Experts of a small language model.
Size: 14 layers, vocabulary 2048, 63.7M parameters.
Experts: 64 experts in each of 13 layers, 144 ReGLU neurons an expert, 2 picks a token, a softmax router.
Training: a variant of Muon for the experts, 342M tokens.
Below are experts of layer 10 (counted from 0) of a mixture-of-experts language model. Rows are named router (the router's row for the expert), gate (a neuron's input weights, with its number), up (a neuron's input weights, with its number) and show model dimensions 0-159. Each number is 50 + 15 x the weight over its row's rms, rounded and kept within 0 to 99.
Before each expert's rows: "gets" lists some tokens that make up at least twice as much of what it gets as of all text. This comes from a sample of Wikipedia text that the model never trained on. Tokens count by the router's weight.

# expert 60
gets: "1", "3", "2", "5", "7", "9"
router:43 82 46 53 52 56 52 67 23 60 46 42 52 33 48 29 18 47 63 48 53 70 40 43 52 38 69 43 80 54 33 33 59 68 47 51 38 16 31 41 70 28 17 43 49 48 44 18 58 45 45 51 77 40 56 33 42 50 68 59 68 48 48 62 36 34 54 33 57 33 62 45 63 29 41 63 18 37 53 65 36 71 55 65 68 74 24 63 27 35 63 52 47 38 26 44 59 63 82 57 58 55 47 55 30 73 65 41 35 45 42 73 35 50 73 43 57 34 56 56 33 36 25 21 41 39 40 68 52 22 34 25 37 51 26 38 56 31 79 46 61 39 45 36 44 33 48 32 71 64 39 57 40 42 42 30 39 55 41 48
gate0:30 47 54 58 49 55 38 30 47 67 36 53 49 81 29 41 74 48 24 49 57 46 57 62 68 38 46 43 58 53 23 49 56 47 39 69 57 74 63 67 54 52 45 63 57 45 47 48 32 88 43 42 32 39 58 34 57 42 40 59 67 57 27 33 49 61 66 64 44 36 72 36 50 64 73 56 84 48 24 47 52 51 46 47 23 40 49 44 60 52 38 36 45 42 23 59 52 50 55 45 69 32 57 64 49 27 35 72 64 62 23 64 63 35 36 41 44 44 44 60 29 46 46 61 56 31 33 71 09 35 27 53 56 68 47 39 68 35 33 54 74 53 38 43 55 64 00 52 81 78 45 62 29 56 37 54 62 83 60 44
up0:39 67 62 56 24 68 57 52 55 34 54 22 73 13 67 61 49 47 35 43 47 54 58 75 25 56 54 68 49 36 49 46 51 48 67 08 24 18 66 43 80 50 62 48 53 62 41 65 58 18 43 52 38 56 27 52 62 54 46 47 54 58 47 32 80 41 55 49 39 44 57 42 21 45 41 64 46 48 44 58 79 70 44 47 49 57 71 47 40 40 64 60 61 40 61 81 51 55 37 83 40 43 29 63 77 35 59 26 55 33 58 55 61 78 50 81 49 44 49 41 82 60 50 45 41 70 34 48 63 55 42 44 37 59 29 67 75 75 49 51 43 41 51 58 60 34 71 71 31 24 54 36 26 43 46 48 46 53 76 37
gate1:63 76 41 57 57 33 74 53 52 67 49 73 38 72 54 51 54 25 66 63 59 73 65 37 61 26 49 50 71 55 53 42 55 55 43 15 48 41 38 56 49 35 55 53 56 40 24 61 40 46 53 65 40 82 60 48 68 15 47 56 32 73 25 61 60 53 32 69 46 37 59 61 24 31 40 22 39 57 45 66 43 73 52 51 51 75 28 15 54 41 32 64 71 49 58 32 41 36 54 61 29 72 63 49 65 42 66 60 70 67 63 41 48 34 32 39 71 29 51 99 55 52 64 60 41 59 29 72 39 72 45 71 48 50 29 72 48 49 40 30 27 47 38 42 50 60 56 63 51 42 33 38 37 47 68 48 60 43 53 41
up1:44 54 51 42 47 59 44 33 74 68 22 47 34 38 51 43 48 19 56 65 56 37 56 49 51 40 61 69 44 67 53 49 51 07 34 46 46 34 78 71 52 87 61 65 68 43 36 56 56 39 46 48 34 50 76 62 59 66 23 39 78 57 39 68 11 76 93 58 58 46 57 48 57 57 71 67 40 62 46 77 42 48 50 64 44 57 25 30 30 64 67 56 58 41 68 46 39 64 53 75 44 29 41 61 32 71 29 60 50 49 62 63 41 45 53 60 71 35 57 70 46 49 48 56 40 68 21 65 44 62 53 73 70 37 49 44 47 54 36 47 55 56 38 71 54 37 31 43 20 79 69 25 42 67 55 63 50 47 62 56
gate2:65 97 56 51 47 65 64 26 37 24 73 70 59 58 40 48 42 61 59 40 36 34 51 69 40 27 67 67 29 57 49 47 58 42 44 52 74 68 32 28 58 54 49 52 60 44 48 56 40 60 65 43 15 22 57 54 67 38 62 88 46 54 52 52 56 47 49 51 47 61 48 38 56 21 29 28 41 46 65 52 72 56 65 56 69 52 61 76 97 60 34 63 67 37 69 51 43 49 48 28 77 60 47 18 23 56 69 28 47 37 46 49 41 43 61 59 83 54 44 35 73 51 53 40 50 14 38 59 60 58 48 56 55 60 57 69 49 62 67 36 53 32 79 61 70 63 52 60 54 38 46 54 63 39 52 64 68 48 50 69
up2:40 49 51 40 58 37 39 57 61 56 49 27 37 59 58 47 69 60 45 56 30 62 39 63 56 48 30 64 30 43 10 76 67 29 18 52 30 43 57 63 93 81 62 41 55 57 48 17 53 50 47 51 63 37 30 34 46 51 60 24 55 43 48 60 40 58 68 69 55 59 61 22 30 53 44 53 53 74 52 63 08 40 48 61 52 21 62 34 56 50 77 40 36 41 57 60 55 47 53 58 49 32 62 99 59 40 58 81 47 38 41 42 53 35 28 84 63 43 56 48 49 41 31 45 64 33 39 38 42 45 55 35 56 53 42 39 50 65 45 53 47 59 29 27 22 38 47 45 60 48 40 17 65 72 47 47 34 49 51 73
gate3:72 29 67 65 25 43 16 28 59 74 80 45 65 40 24 17 41 70 44 31 50 45 54 42 35 47 45 48 47 23 63 52 49 49 43 57 40 34 40 41 53 55 51 64 65 23 48 45 37 68 60 52 69 35 45 59 64 36 22 45 36 65 24 60 65 59 59 50 54 60 35 29 53 60 59 54 65 52 79 45 43 59 20 30 33 26 63 48 40 54 46 68 65 47 75 67 78 38 76 52 60 37 31 46 62 39 57 27 46 43 35 39 65 67 63 56 56 24 50 35 64 63 22 43 38 64 62 64 48 29 55 50 56 43 41 68 56 71 78 50 47 37 42 49 31 47 25 58 30 64 84 60 14 42 39 48 61 27 50 48
up3:42 51 72 51 19 45 51 64 42 44 73 50 48 35 72 27 43 63 40 47 48 35 55 39 59 47 37 48 18 57 49 71 62 74 69 48 55 36 49 44 75 46 87 56 58 54 58 47 56 59 39 39 67 50 60 43 81 47 40 66 43 50 71 48 64 79 77 49 32 70 19 47 36 48 54 68 54 58 57 39 44 64 62 47 37 58 62 36 23 61 75 45 51 50 25 10 54 35 42 24 30 39 17 60 74 30 47 58 38 10 66 42 66 38 69 45 59 54 70 58 53 63 60 47 58 60 73 29 40 48 51 42 29 35 51 66 38 73 66 39 59 65 39 07 39 42 43 25 55 48 45 55 51 51 39 66 44 66 46 33
gate4:35 86 64 08 70 60 60 64 62 58 53 41 57 51 47 71 58 39 62 48 34 50 64 87 63 88 50 53 47 16 38 39 62 45 34 46 48 47 67 67 31 41 61 55 69 84 38 52 21 44 49 44 40 56 44 57 42 66 73 62 42 20 50 63 45 36 73 34 44 37 65 56 64 21 39 44 20 49 23 41 35 63 37 69 49 58 37 21 72 53 32 61 61 61 51 42 52 56 81 53 35 55 38 52 48 50 49 52 51 63 32 75 29 53 40 53 54 63 31 55 76 47 51 42 58 25 34 57 28 57 54 36 20 53 52 70 51 44 72 64 45 46 38 52 30 61 32 45 46 63 58 31 18 34 50 61 64 49 59 51
up4:79 62 59 47 47 64 61 52 29 50 59 16 46 43 34 45 72 47 54 67 49 37 20 37 56 70 57 43 54 23 22 21 28 50 14 79 57 42 57 58 88 39 63 31 45 53 65 58 52 37 46 31 51 69 22 33 36 54 50 60 68 17 63 59 56 50 59 42 81 35 64 48 66 64 57 70 46 46 37 42 51 34 31 41 57 25 70 72 15 33 46 44 54 59 59 51 59 33 49 38 62 43 64 62 56 47 38 27 51 37 37 55 35 34 62 38 33 55 43 41 34 70 44 37 56 36 66 46 46 29 53 68 49 61 71 58 40 49 54 36 63 31 55 77 68 62 36 52 33 48 40 33 58 39 32 77 60 79 69 43
gate5:60 26 55 69 65 21 38 28 56 88 37 74 34 46 66 34 53 63 49 53 80 71 27 44 63 32 58 34 56 52 41 77 63 78 35 33 53 54 34 60 59 65 45 61 47 40 35 61 44 73 27 30 34 42 54 48 43 50 66 64 53 59 23 67 43 54 53 55 45 58 57 48 47 54 22 67 64 48 75 34 55 10 60 56 20 58 44 63 65 87 29 57 43 81 57 47 50 53 43 53 51 56 23 51 40 70 49 46 60 39 50 66 36 28 33 45 42 30 45 30 41 29 25 61 51 38 43 75 49 50 63 34 56 29 55 35 44 73 72 42 36 76 41 48 64 31 35 61 64 48 49 52 28 55 60 36 71 68 46 44
up5:43 38 73 49 08 52 79 46 63 47 48 43 53 37 29 61 46 72 48 52 16 37 50 22 58 48 52 45 46 30 65 45 66 23 56 46 26 60 39 57 40 41 30 33 54 45 51 24 53 23 47 52 67 31 27 48 47 27 58 44 82 69 48 46 47 50 31 28 31 54 46 81 48 48 40 41 65 42 75 52 65 44 52 62 69 35 49 45 65 38 65 59 27 66 33 77 62 12 34 78 33 63 76 51 39 71 25 58 36 60 63 51 59 48 43 31 59 52 25 55 68 65 71 35 68 46 51 43 63 40 75 51 37 76 36 63 53 62 50 54 71 61 44 57 74 40 72 38 43 38 39 49 49 38 37 62 31 43 62 64
gate6:48 62 44 48 69 25 66 45 40 27 34 55 20 40 52 36 51 53 43 57 32 62 47 59 60 46 57 22 41 36 46 95 45 52 60 24 63 19 54 15 73 49 53 69 65 61 47 27 39 55 56 44 52 63 66 39 34 63 46 70 38 45 37 59 51 47 73 22 43 42 75 44 40 54 78 54 36 51 32 43 47 55 47 46 51 56 36 66 30 45 10 50 38 44 58 52 63 29 33 18 18 54 55 64 07 67 47 35 54 61 41 56 67 59 63 20 47 44 14 58 59 16 43 40 79 57 53 42 50 57 61 27 47 37 55 60 49 69 45 44 59 54 43 19 56 72 50 49 37 54 55 46 43 57 64 65 53 65 43 59
up6:79 57 53 41 72 41 37 37 79 52 65 21 40 48 53 16 74 58 44 68 37 54 46 80 46 47 44 54 38 35 39 11 49 53 36 49 76 58 45 70 23 58 74 37 55 50 67 72 55 37 22 46 57 38 31 41 57 57 70 49 48 54 52 59 65 63 58 42 80 72 27 42 38 56 45 74 50 57 21 37 52 43 47 50 37 32 73 25 73 73 82 66 62 81 33 47 43 76 56 68 34 38 61 35 40 51 61 75 30 41 47 51 51 60 41 61 68 40 40 38 51 56 55 33 34 59 45 82 37 42 42 53 61 54 40 57 13 62 50 27 27 31 58 72 55 44 44 57 52 39 63 31 54 51 56 59 49 48 47 64
gate7:41 40 68 33 31 44 42 55 53 58 30 49 80 28 57 69 26 37 67 50 38 59 73 41 35 58 72 79 40 56 29 34 63 26 51 64 21 38 45 56 67 51 30 72 44 21 48 04 62 32 31 36 64 53 51 59 73 34 26 49 50 45 38 64 48 62 46 68 19 42 57 46 54 27 76 57 67 35 39 56 37 28 69 59 48 63 51 50 77 51 58 63 40 65 38 23 57 41 33 56 37 70 52 53 54 66 38 53 46 47 61 40 54 63 35 52 47 39 55 67 34 48 57 67 61 32 24 36 63 40 42 40 56 29 49 64 66 61 40 48 00 21 23 45 60 46 53 46 72 49 44 63 46 45 59 65 38 48 52 55
up7:61 56 67 60 51 61 58 41 42 44 48 29 49 46 67 43 46 46 13 45 48 46 62 54 37 16 43 48 38 12 45 38 39 31 43 33 64 42 46 65 43 59 43 60 52 59 70 93 60 51 28 23 59 50 15 47 51 45 58 58 25 41 49 61 65 54 41 56 40 31 15 49 62 41 75 49 35 82 23 31 62 20 64 54 51 76 18 31 36 22 76 48 50 36 53 41 46 63 37 48 75 35 41 63 58 33 30 65 44 44 20 66 46 69 56 40 56 67 47 42 58 36 48 60 37 50 62 59 35 48 54 60 61 72 54 57 26 60 50 12 36 78 56 44 51 34 45 69 56 49 70 56 56 49 43 33 68 42 64 45
gate8:61 60 53 32 38 18 67 70 61 26 57 15 29 22 51 46 48 59 84 28 54 49 45 55 48 55 29 47 62 50 40 29 55 60 51 47 32 35 37 51 56 49 35 41 50 42 45 50 51 51 62 20 53 19 62 66 56 85 28 43 75 69 52 51 51 43 65 49 25 44 51 39 39 51 41 47 53 66 57 31 35 28 33 50 63 72 43 37 38 30 52 49 54 59 72 57 49 55 44 45 51 54 47 51 49 34 53 32 60 65 55 57 66 39 47 48 37 23 70 32 00 69 56 30 49 43 50 65 59 22 49 60 72 33 19 68 44 37 32 56 78 53 55 41 43 38 33 59 12 32 64 53 53 58 75 46 44 57 66 82
up8:81 46 48 61 30 60 62 45 50 31 36 15 33 56 29 56 43 55 34 41 46 42 51 40 40 46 46 62 67 65 51 71 48 53 47 71 53 34 53 40 25 28 71 38 29 47 73 48 71 56 50 34 50 64 51 59 60 46 40 59 20 34 31 40 38 42 45 45 22 65 21 57 46 53 17 41 29 66 58 67 67 23 51 22 49 69 61 62 50 40 73 10 42 40 35 45 33 27 71 41 59 45 67 68 56 57 59 43 64 39 52 69 59 27 47 46 56 27 21 41 69 42 52 40 39 55 31 65 58 45 40 29 44 38 70 60 64 71 17 64 62 37 31 42 44 38 37 45 45 46 56 80 77 54 41 29 40 49 50 20
gate9:56 46 51 42 47 37 17 70 37 66 74 63 67 54 43 61 50 82 52 44 57 66 29 59 47 47 75 72 48 17 49 73 70 18 57 56 62 38 39 39 39 80 54 69 58 46 57 62 34 30 38 33 78 66 39 48 63 11 46 78 50 48 22 41 57 56 35 41 79 55 83 56 59 68 86 63 40 50 55 29 51 47 33 72 50 70 47 51 75 44 46 39 67 58 22 52 41 52 65 36 46 56 43 39 55 56 22 60 41 36 55 48 80 51 52 60 29 46 60 63 46 48 12 49 62 37 28 43 62 55 54 32 41 57 35 49 41 66 48 38 65 65 62 62 63 42 53 23 56 51 51 45 48 55 64 52 31 35 40 72
up9:47 44 53 53 71 48 46 67 51 64 49 59 77 36 65 50 29 45 34 54 73 32 61 71 32 85 80 67 48 44 58 54 57 43 64 50 64 79 38 26 32 49 65 70 34 35 55 64 67 61 52 71 57 07 62 74 58 55 73 61 34 50 24 59 58 43 85 54 50 76 34 60 54 85 46 52 61 19 41 54 40 66 57 60 70 35 33 25 65 67 47 48 55 52 40 56 45 17 52 45 33 42 81 94 50 40 53 43 42 37 61 34 50 45 52 26 51 41 32 45 54 41 41 34 53 44 39 42 48 50 67 59 25 58 42 45 72 70 70 61 57 58 66 51 67 48 52 38 62 35 64 65 60 39 74 44 48 42 33 44
gate10:44 81 44 37 45 32 55 46 70 48 36 47 80 76 31 40 32 68 64 26 65 69 76 48 56 35 82 46 63 65 67 45 15 69 64 28 58 57 35 63 55 41 50 60 60 52 31 40 23 68 36 52 59 47 24 28 65 59 17 41 53 46 56 36 61 59 39 60 58 58 37 35 59 43 66 42 30 34 63 46 73 65 43 48 54 30 51 26 44 43 74 47 54 46 55 18 34 34 73 46 60 69 43 43 38 54 35 69 65 53 49 69 57 24 46 56 47 66 67 59 58 34 25 53 29 41 92 63 30 14 34 56 37 68 39 54 55 48 37 48 33 42 48 44 44 46 39 68 31 32 42 34 60 48 56 45 81 46 55 53
up10:48 30 47 35 67 52 48 37 35 48 57 39 45 42 71 72 46 61 50 70 22 48 40 52 45 69 20 50 48 75 23 59 67 50 18 73 38 62 37 44 10 56 41 67 60 54 58 62 56 29 48 49 47 29 53 60 56 40 43 49 64 67 45 52 47 48 51 84 60 72 44 47 46 67 27 51 46 42 50 34 65 46 72 34 76 70 50 62 55 57 53 75 59 40 81 70 51 40 30 58 43 26 70 46 80 47 35 32 32 62 38 52 56 85 67 40 45 25 58 20 51 75 73 50 48 58 28 47 63 58 42 66 30 50 54 53 48 67 44 34 76 39 58 41 37 43 56 43 80 64 47 73 45 27 70 48 25 68 31 50
gate11:49 44 48 45 33 27 33 32 17 38 59 55 71 55 48 37 49 63 52 45 32 54 25 38 71 41 31 26 52 23 57 27 65 47 65 53 70 56 60 58 49 18 35 09 55 31 32 58 62 57 50 46 64 34 59 71 47 65 49 42 50 37 51 48 22 43 22 26 49 36 37 57 42 66 40 53 17 32 48 50 42 44 22 66 47 71 47 82 11 56 63 48 51 29 56 37 30 50 40 41 66 56 26 53 56 68 33 73 38 52 49 53 55 34 39 51 51 84 54 69 53 42 59 33 60 83 56 38 61 41 55 33 45 21 47 52 82 51 42 61 60 39 36 29 43 58 26 55 42 36 63 40 37 60 33 53 69 28 44 55
up11:59 60 55 40 91 61 74 50 38 64 45 68 42 75 40 34 55 21 35 33 68 55 56 27 48 76 59 61 31 51 41 56 22 29 56 45 39 67 59 74 68 59 39 57 84 65 64 32 56 73 61 53 71 37 56 63 58 48 60 57 29 64 51 58 62 50 31 68 71 51 62 42 56 54 77 31 46 55 64 15 27 44 59 58 44 61 35 60 25 35 50 62 34 39 53 72 62 42 69 40 45 42 64 58 54 42 45 78 79 72 66 48 68 55 33 43 54 39 44 41 61 74 52 32 58 88 74 37 77 51 34 65 24 44 48 47 39 49 44 48 47 64 56 44 66 34 48 34 56 57 55 57 58 60 56 54 05 45 39 65
gate12:39 43 43 58 87 46 64 36 78 30 50 33 32 45 59 28 41 60 58 55 70 36 85 62 67 72 67 62 53 68 51 30 26 34 26 51 56 57 51 39 73 42 71 46 68 33 48 61 57 46 43 54 32 60 42 58 33 64 29 62 54 72 37 38 67 59 34 47 46 37 49 56 58 46 58 36 58 50 61 48 60 60 35 53 77 80 53 22 18 41 40 59 78 91 51 71 54 43 27 50 50 36 38 55 60 60 52 47 50 44 50 52 25 70 56 44 51 58 34 34 54 63 42 24 51 27 44 76 35 57 40 06 51 60 44 31 54 33 60 67 33 64 73 49 45 58 57 51 38 12 59 52 31 50 45 34 30 48 33 58
up12:24 44 26 66 59 27 34 55 43 54 63 56 39 48 42 52 65 66 49 48 67 46 45 54 56 48 41 67 54 82 61 59 00 89 66 44 36 23 58 44 77 54 44 31 58 34 57 40 44 37 58 63 48 34 47 58 76 64 48 67 58 43 46 45 59 66 55 55 52 57 38 52 48 48 49 36 41 34 52 47 67 53 44 30 44 75 49 43 63 41 68 47 70 70 53 65 31 68 33 52 92 43 47 81 60 80 62 52 34 80 48 51 64 47 64 50 49 13 33 65 15 39 44 62 14 26 51 69 43 40 47 45 54 42 37 53 60 27 36 53 55 37 60 71 44 66 42 44 34 54 37 54 68 29 44 36 42 55 43 22
gate13:81 67 59 22 54 47 51 16 69 37 65 59 47 38 42 62 52 53 67 70 30 53 27 60 37 51 68 65 43 70 48 45 29 41 69 40 57 63 48 36 45 62 37 45 50 58 59 38 46 68 16 62 32 33 44 41 78 62 65 32 59 36 54 39 61 47 09 34 53 49 87 51 55 41 34 67 33 59 24 16 41 54 37 67 37 36 43 57 25 18 51 39 50 33 75 22 63 20 77 59 33 35 46 48 67 57 43 39 41 66 47 42 60 70 47 76 34 48 70 33 58 51 43 34 32 40 68 44 53 46 35 32 32 34 31 44 51 53 41 41 32 31 66 61 50 59 44 55 74 48 33 54 47 62 52 62 59 69 35 61
up13:50 65 38 65 32 72 57 57 54 60 39 56 45 64 69 65 86 57 28 49 44 75 48 35 54 56 19 58 44 58 71 90 45 49 41 55 52 47 49 52 47 46 52 74 41 46 31 75 20 42 43 47 56 54 72 39 74 40 40 49 62 44 45 47 64 29 42 66 54 44 29 50 63 63 26 62 71 36 54 62 47 46 59 54 53 63 19 23 54 48 62 49 32 49 39 28 68 43 73 80 41 43 23 34 60 31 49 61 28 26 41 55 41 59 61 57 62 57 65 31 63 39 39 47 39 88 72 69 44 35 67 28 34 43 51 28 40 81 63 51 37 82 58 48 54 51 73 66 52 46 48 26 70 58 66 54 46 32 70 23
gate14:50 53 48 45 36 52 74 63 52 28 53 55 41 66 56 56 26 74 44 29 48 39 60 29 41 28 44 75 56 46 36 50 61 44 54 23 36 31 70 81 37 46 46 32 66 36 68 56 25 49 34 58 66 37 61 78 45 73 60 30 59 65 49 59 44 47 51 74 46 66 59 50 37 44 73 39 28 39 60 72 72 59 67 42 58 50 74 49 72 35 42 43 30 41 53 57 34 35 38 33 84 47 44 63 66 21 17 66 45 43 38 59 48 56 51 26 55 37 34 62 61 34 47 55 29 53 30 31 53 22 26 38 54 62 05 51 49 56 59 19 54 57 42 75 45 34 32 61 54 17 59 77 40 47 45 41 48 60 50 65
up14:51 30 43 43 35 55 51 77 50 53 73 66 30 50 68 31 80 51 57 50 51 37 57 44 46 55 30 58 55 00 41 37 50 56 52 61 43 44 56 35 36 44 63 55 61 04 66 51 61 61 78 62 50 44 28 57 61 60 73 39 59 83 34 47 47 41 34 59 17 53 39 42 45 68 39 34 26 38 41 47 55 58 52 61 68 47 48 69 62 53 70 61 78 35 31 53 41 58 36 37 74 64 54 65 72 38 46 45 64 61 46 85 48 63 72 62 25 54 48 80 33 38 44 21 74 59 38 54 42 26 76 48 38 38 57 38 47 63 37 66 35 47 63 55 50 60 64 62 47 37 71 75 58 32 46 51 45 63 59 56
gate15:51 85 30 35 66 31 57 39 38 26 45 36 65 45 50 31 52 44 32 64 38 54 34 39 60 51 56 80 46 66 69 34 46 43 40 44 57 37 50 40 33 67 39 56 51 45 51 74 34 62 53 32 76 50 58 41 67 54 16 31 61 54 39 38 56 63 53 61 25 30 63 42 45 45 52 64 67 23 47 28 41 80 58 46 77 54 27 37 54 50 59 55 46 38 51 56 31 50 67 32 73 63 42 61 62 81 56 37 26 53 37 85 36 63 63 21 32 29 36 64 46 75 30 22 69 59 36 45 37 45 67 56 16 72 37 38 63 69 42 71 59 50 77 59 21 48 50 38 50 26 65 57 45 51 36 59 53 47 41 44
up15:59 60 48 23 34 45 51 73 46 65 62 56 52 34 62 62 59 49 64 55 34 61 67 58 79 39 66 55 54 74 37 44 60 66 27 78 40 59 44 37 63 57 78 61 59 64 41 63 48 51 15 47 46 58 56 56 69 41 56 33 36 63 63 62 59 51 56 47 38 51 58 55 40 32 26 71 99 43 35 52 36 32 59 26 65 41 36 64 46 56 42 54 39 50 71 73 66 41 63 70 56 36 72 55 66 44 36 82 49 77 17 28 55 49 64 46 28 51 51 37 70 52 43 30 53 60 63 49 20 48 48 66 52 56 32 52 40 74 40 48 36 39 56 48 56 78 69 74 17 55 76 65 74 47 68 39 49 44 46 16
gate16:50 57 47 26 59 36 34 37 72 51 44 36 50 35 32 29 80 51 24 81 30 56 41 49 41 28 44 64 32 41 39 36 35 70 65 63 39 25 48 37 46 48 61 60 63 53 58 37 44 44 64 41 32 35 52 37 45 57 38 61 52 64 54 52 58 51 68 23 60 14 57 92 71 30 34 41 57 33 13 27 57 54 30 18 65 48 39 24 41 46 66 29 55 70 34 14 51 57 58 88 61 66 33 52 49 67 49 48 46 38 29 72 51 30 48 38 36 40 60 59 42 56 36 39 73 29 71 43 60 66 41 49 82 63 36 62 42 64 56 55 25 63 39 45 45 41 46 37 48 63 53 59 38 45 60 51 60 39 59 66
up16:37 66 67 49 43 55 67 51 47 72 39 34 57 34 28 51 46 34 50 18 73 29 52 41 51 60 70 48 70 36 64 34 38 55 62 47 43 61 77 37 58 62 52 27 33 70 79 37 47 45 41 24 05 37 41 60 62 56 63 59 31 62 39 37 42 55 76 46 55 71 76 72 61 65 62 44 32 36 50 65 52 59 53 58 54 23 57 55 60 26 47 62 35 67 58 60 32 23 32 68 52 61 32 44 44 58 48 38 67 72 51 47 75 64 53 40 42 52 51 45 78 65 44 54 52 62 57 49 33 29 26 74 46 46 47 38 24 76 39 70 60 60 19 43 55 49 59 53 65 53 56 60 42 47 54 39 95 40 12 39
gate17:63 48 30 41 44 39 54 42 65 56 60 55 54 18 56 59 53 61 67 44 74 49 12 44 63 52 44 53 51 31 61 40 53 81 74 42 41 65 41 32 63 45 50 89 47 42 54 59 03 39 84 57 58 60 51 46 52 49 60 25 34 37 51 64 49 57 53 16 30 88 59 65 46 41 71 47 51 50 47 45 49 31 26 76 77 52 49 98 44 42 62 39 24 39 52 50 39 64 48 60 61 41 47 76 34 39 28 30 59 62 47 62 51 53 61 55 26 51 48 61 65 40 26 58 56 37 31 43 66 54 41 37 29 25 44 52 64 69 47 15 54 53 34 45 42 47 32 70 38 43 41 43 51 65 33 44 32 40 38 53
up17:71 32 27 12 77 60 50 57 47 40 51 39 53 30 75 51 65 27 43 35 23 38 38 42 49 48 25 56 71 45 70 79 84 74 69 36 40 82 58 43 51 38 66 68 49 36 51 59 46 63 66 25 48 50 51 56 41 67 51 26 52 44 71 45 72 47 57 52 52 31 55 58 37 67 43 40 61 60 09 53 50 49 36 54 26 32 53 81 31 56 46 24 44 32 67 33 58 61 50 63 48 42 80 50 57 25 42 34 34 41 57 76 33 24 56 42 35 55 57 49 44 65 50 35 53 37 32 53 75 51 29 51 18 39 45 59 71 45 47 69 38 55 67 28 48 54 64 57 37 50 41 63 34 51 32 30 34 55 50 44
gate18:08 35 63 48 43 58 42 30 79 45 45 53 42 90 45 54 50 45 43 73 52 57 52 40 33 53 32 49 41 56 48 53 63 59 50 62 45 62 43 24 54 71 49 46 61 38 37 34 28 52 34 54 65 44 43 73 10 61 52 69 99 57 39 72 50 55 47 50 73 50 45 64 71 60 50 59 43 50 41 51 45 60 61 59 40 64 41 35 35 38 73 45 66 66 48 62 52 43 46 53 58 42 38 78 73 45 51 43 40 80 69 32 86 44 46 46 96 58 60 53 36 48 45 09 46 66 79 66 64 66 52 37 23 56 40 56 45 46 57 46 41 17 53 63 44 56 43 55 63 72 69 39 25 44 48 44 48 47 40 56
up18:47 52 32 60 19 67 38 36 69 47 48 59 61 68 43 43 62 59 53 41 44 72 55 42 20 17 71 41 37 41 42 46 49 62 38 66 36 04 62 35 23 63 34 44 45 80 15 27 46 48 33 73 71 58 60 35 31 39 49 69 34 38 79 49 16 25 66 62 63 57 61 32 48 58 39 42 47 36 64 42 53 18 70 38 37 52 27 66 66 36 65 66 54 77 51 58 52 46 40 60 64 39 58 51 55 29 67 44 53 40 60 52 71 34 40 31 48 43 53 59 64 57 62 56 56 54 59 54 42 48 49 40 59 34 33 70 81 75 58 52 47 26 65 35 35 22 32 47 35 60 58 30 54 61 55 66 33 62 47 68
gate19:57 65 56 26 39 29 43 27 11 68 19 75 91 50 49 31 32 25 83 81 45 46 39 38 43 28 45 45 74 46 51 66 42 32 30 60 41 39 34 50 56 60 51 66 52 44 45 38 32 52 65 71 62 32 36 57 55 66 52 51 56 59 44 79 44 49 50 71 46 46 42 40 73 61 46 59 34 39 36 59 32 53 58 85 37 47 68 48 52 40 75 45 40 59 56 56 42 52 66 63 53 70 40 41 62 47 59 49 63 52 36 51 49 46 65 45 56 65 39 17 52 66 64 48 53 56 45 61 51 32 61 78 65 57 11 60 45 16 52 78 71 38 51 57 28 33 59 51 49 62 63 58 20 41 63 69 72 43 26 47
up19:41 36 42 43 42 50 65 51 65 53 57 56 42 55 39 50 44 48 47 49 55 52 32 53 64 23 62 66 66 57 52 86 52 59 32 89 64 36 60 71 57 56 67 58 46 50 25 45 41 43 42 48 66 25 55 55 51 27 30 57 69 52 58 79 34 69 64 43 44 63 48 36 45 51 48 69 43 38 42 43 73 78 66 89 39 61 69 61 54 60 42 53 64 60 14 79 48 48 62 62 58 55 38 65 55 64 55 46 66 65 69 61 55 61 24 31 31 66 50 02 62 69 31 52 53 39 35 70 55 37 55 50 71 38 35 63 60 37 72 27 24 57 69 39 58 61 67 60 42 76 36 68 36 24 53 17 55 48 49 71
gate20:66 44 42 76 25 44 40 44 51 70 45 73 55 49 37 19 55 41 37 52 14 38 68 38 31 43 52 15 68 53 46 52 36 62 53 61 34 55 67 42 84 56 66 43 51 58 50 72 39 39 45 34 71 46 64 45 32 40 21 47 71 39 55 68 39 36 58 52 49 35 69 35 49 38 53 64 73 43 54 49 75 43 55 41 26 55 79 57 34 35 62 73 44 45 25 60 58 39 48 38 63 31 34 53 61 54 57 73 45 09 70 56 58 37 46 55 43 79 81 41 53 26 49 46 32 51 54 40 46 67 64 43 64 45 22 25 45 31 31 60 34 52 18 22 40 45 56 44 63 57 82 63 54 59 76 41 52 62 51 59
up20:83 39 48 67 52 61 91 40 48 66 62 67 31 48 28 39 76 36 32 45 51 49 39 32 48 50 34 47 51 47 65 36 84 57 67 71 55 44 80 46 64 52 47 54 37 71 44 54 41 77 35 53 64 54 70 33 59 73 23 17 67 66 33 77 24 41 63 51 58 25 43 45 69 41 57 57 62 41 55 49 59 52 44 65 39 44 49 38 35 24 51 50 56 56 87 44 54 42 62 61 52 38 74 62 60 63 59 40 51 72 53 53 67 30 28 42 44 58 69 44 24 51 77 46 47 59 38 39 39 41 31 57 65 33 41 33 21 81 68 50 68 53 39 32 38 25 48 19 64 44 60 47 54 53 65 29 44 42 67 50
gate21:38 61 39 24 61 58 72 51 58 65 29 57 54 68 39 69 26 37 57 59 40 75 57 53 61 50 75 47 56 53 75 56 51 53 33 64 66 51 08 71 13 52 63 41 64 65 48 35 28 33 60 66 46 48 58 65 55 64 66 53 70 29 40 47 35 17 34 53 38 59 39 54 40 63 43 40 85 47 57 71 48 36 59 30 33 24 37 60 70 58 64 36 28 31 28 54 37 40 49 68 51 69 49 49 44 50 32 42 80 49 53 38 24 71 64 44 54 37 57 57 65 51 52 49 34 40 37 59 38 11 43 64 79 40 52 06 51 66 27 45 51 42 56 34 62 46 51 47 86 65 52 67 50 60 55 47 60 62 38 42
up21:53 39 39 65 29 49 53 47 43 49 78 53 38 48 13 51 50 33 39 54 38 35 51 61 48 71 17 21 40 73 45 45 57 54 47 31 66 26 49 93 62 56 66 54 61 51 27 61 10 50 48 78 49 78 64 35 45 51 47 66 51 28 14 41 37 48 44 45 35 47 65 50 37 60 40 55 61 57 75 64 49 84 47 62 57 39 58 30 55 56 45 55 58 36 48 25 74 55 44 29 52 39 62 43 69 23 46 59 56 57 39 42 66 61 36 65 45 18 28 68 55 17 60 41 25 48 45 54 31 55 52 47 69 67 28 44 49 46 50 42 47 16 42 60 55 59 35 58 50 35 46 30 41 53 40 60 43 45 85 76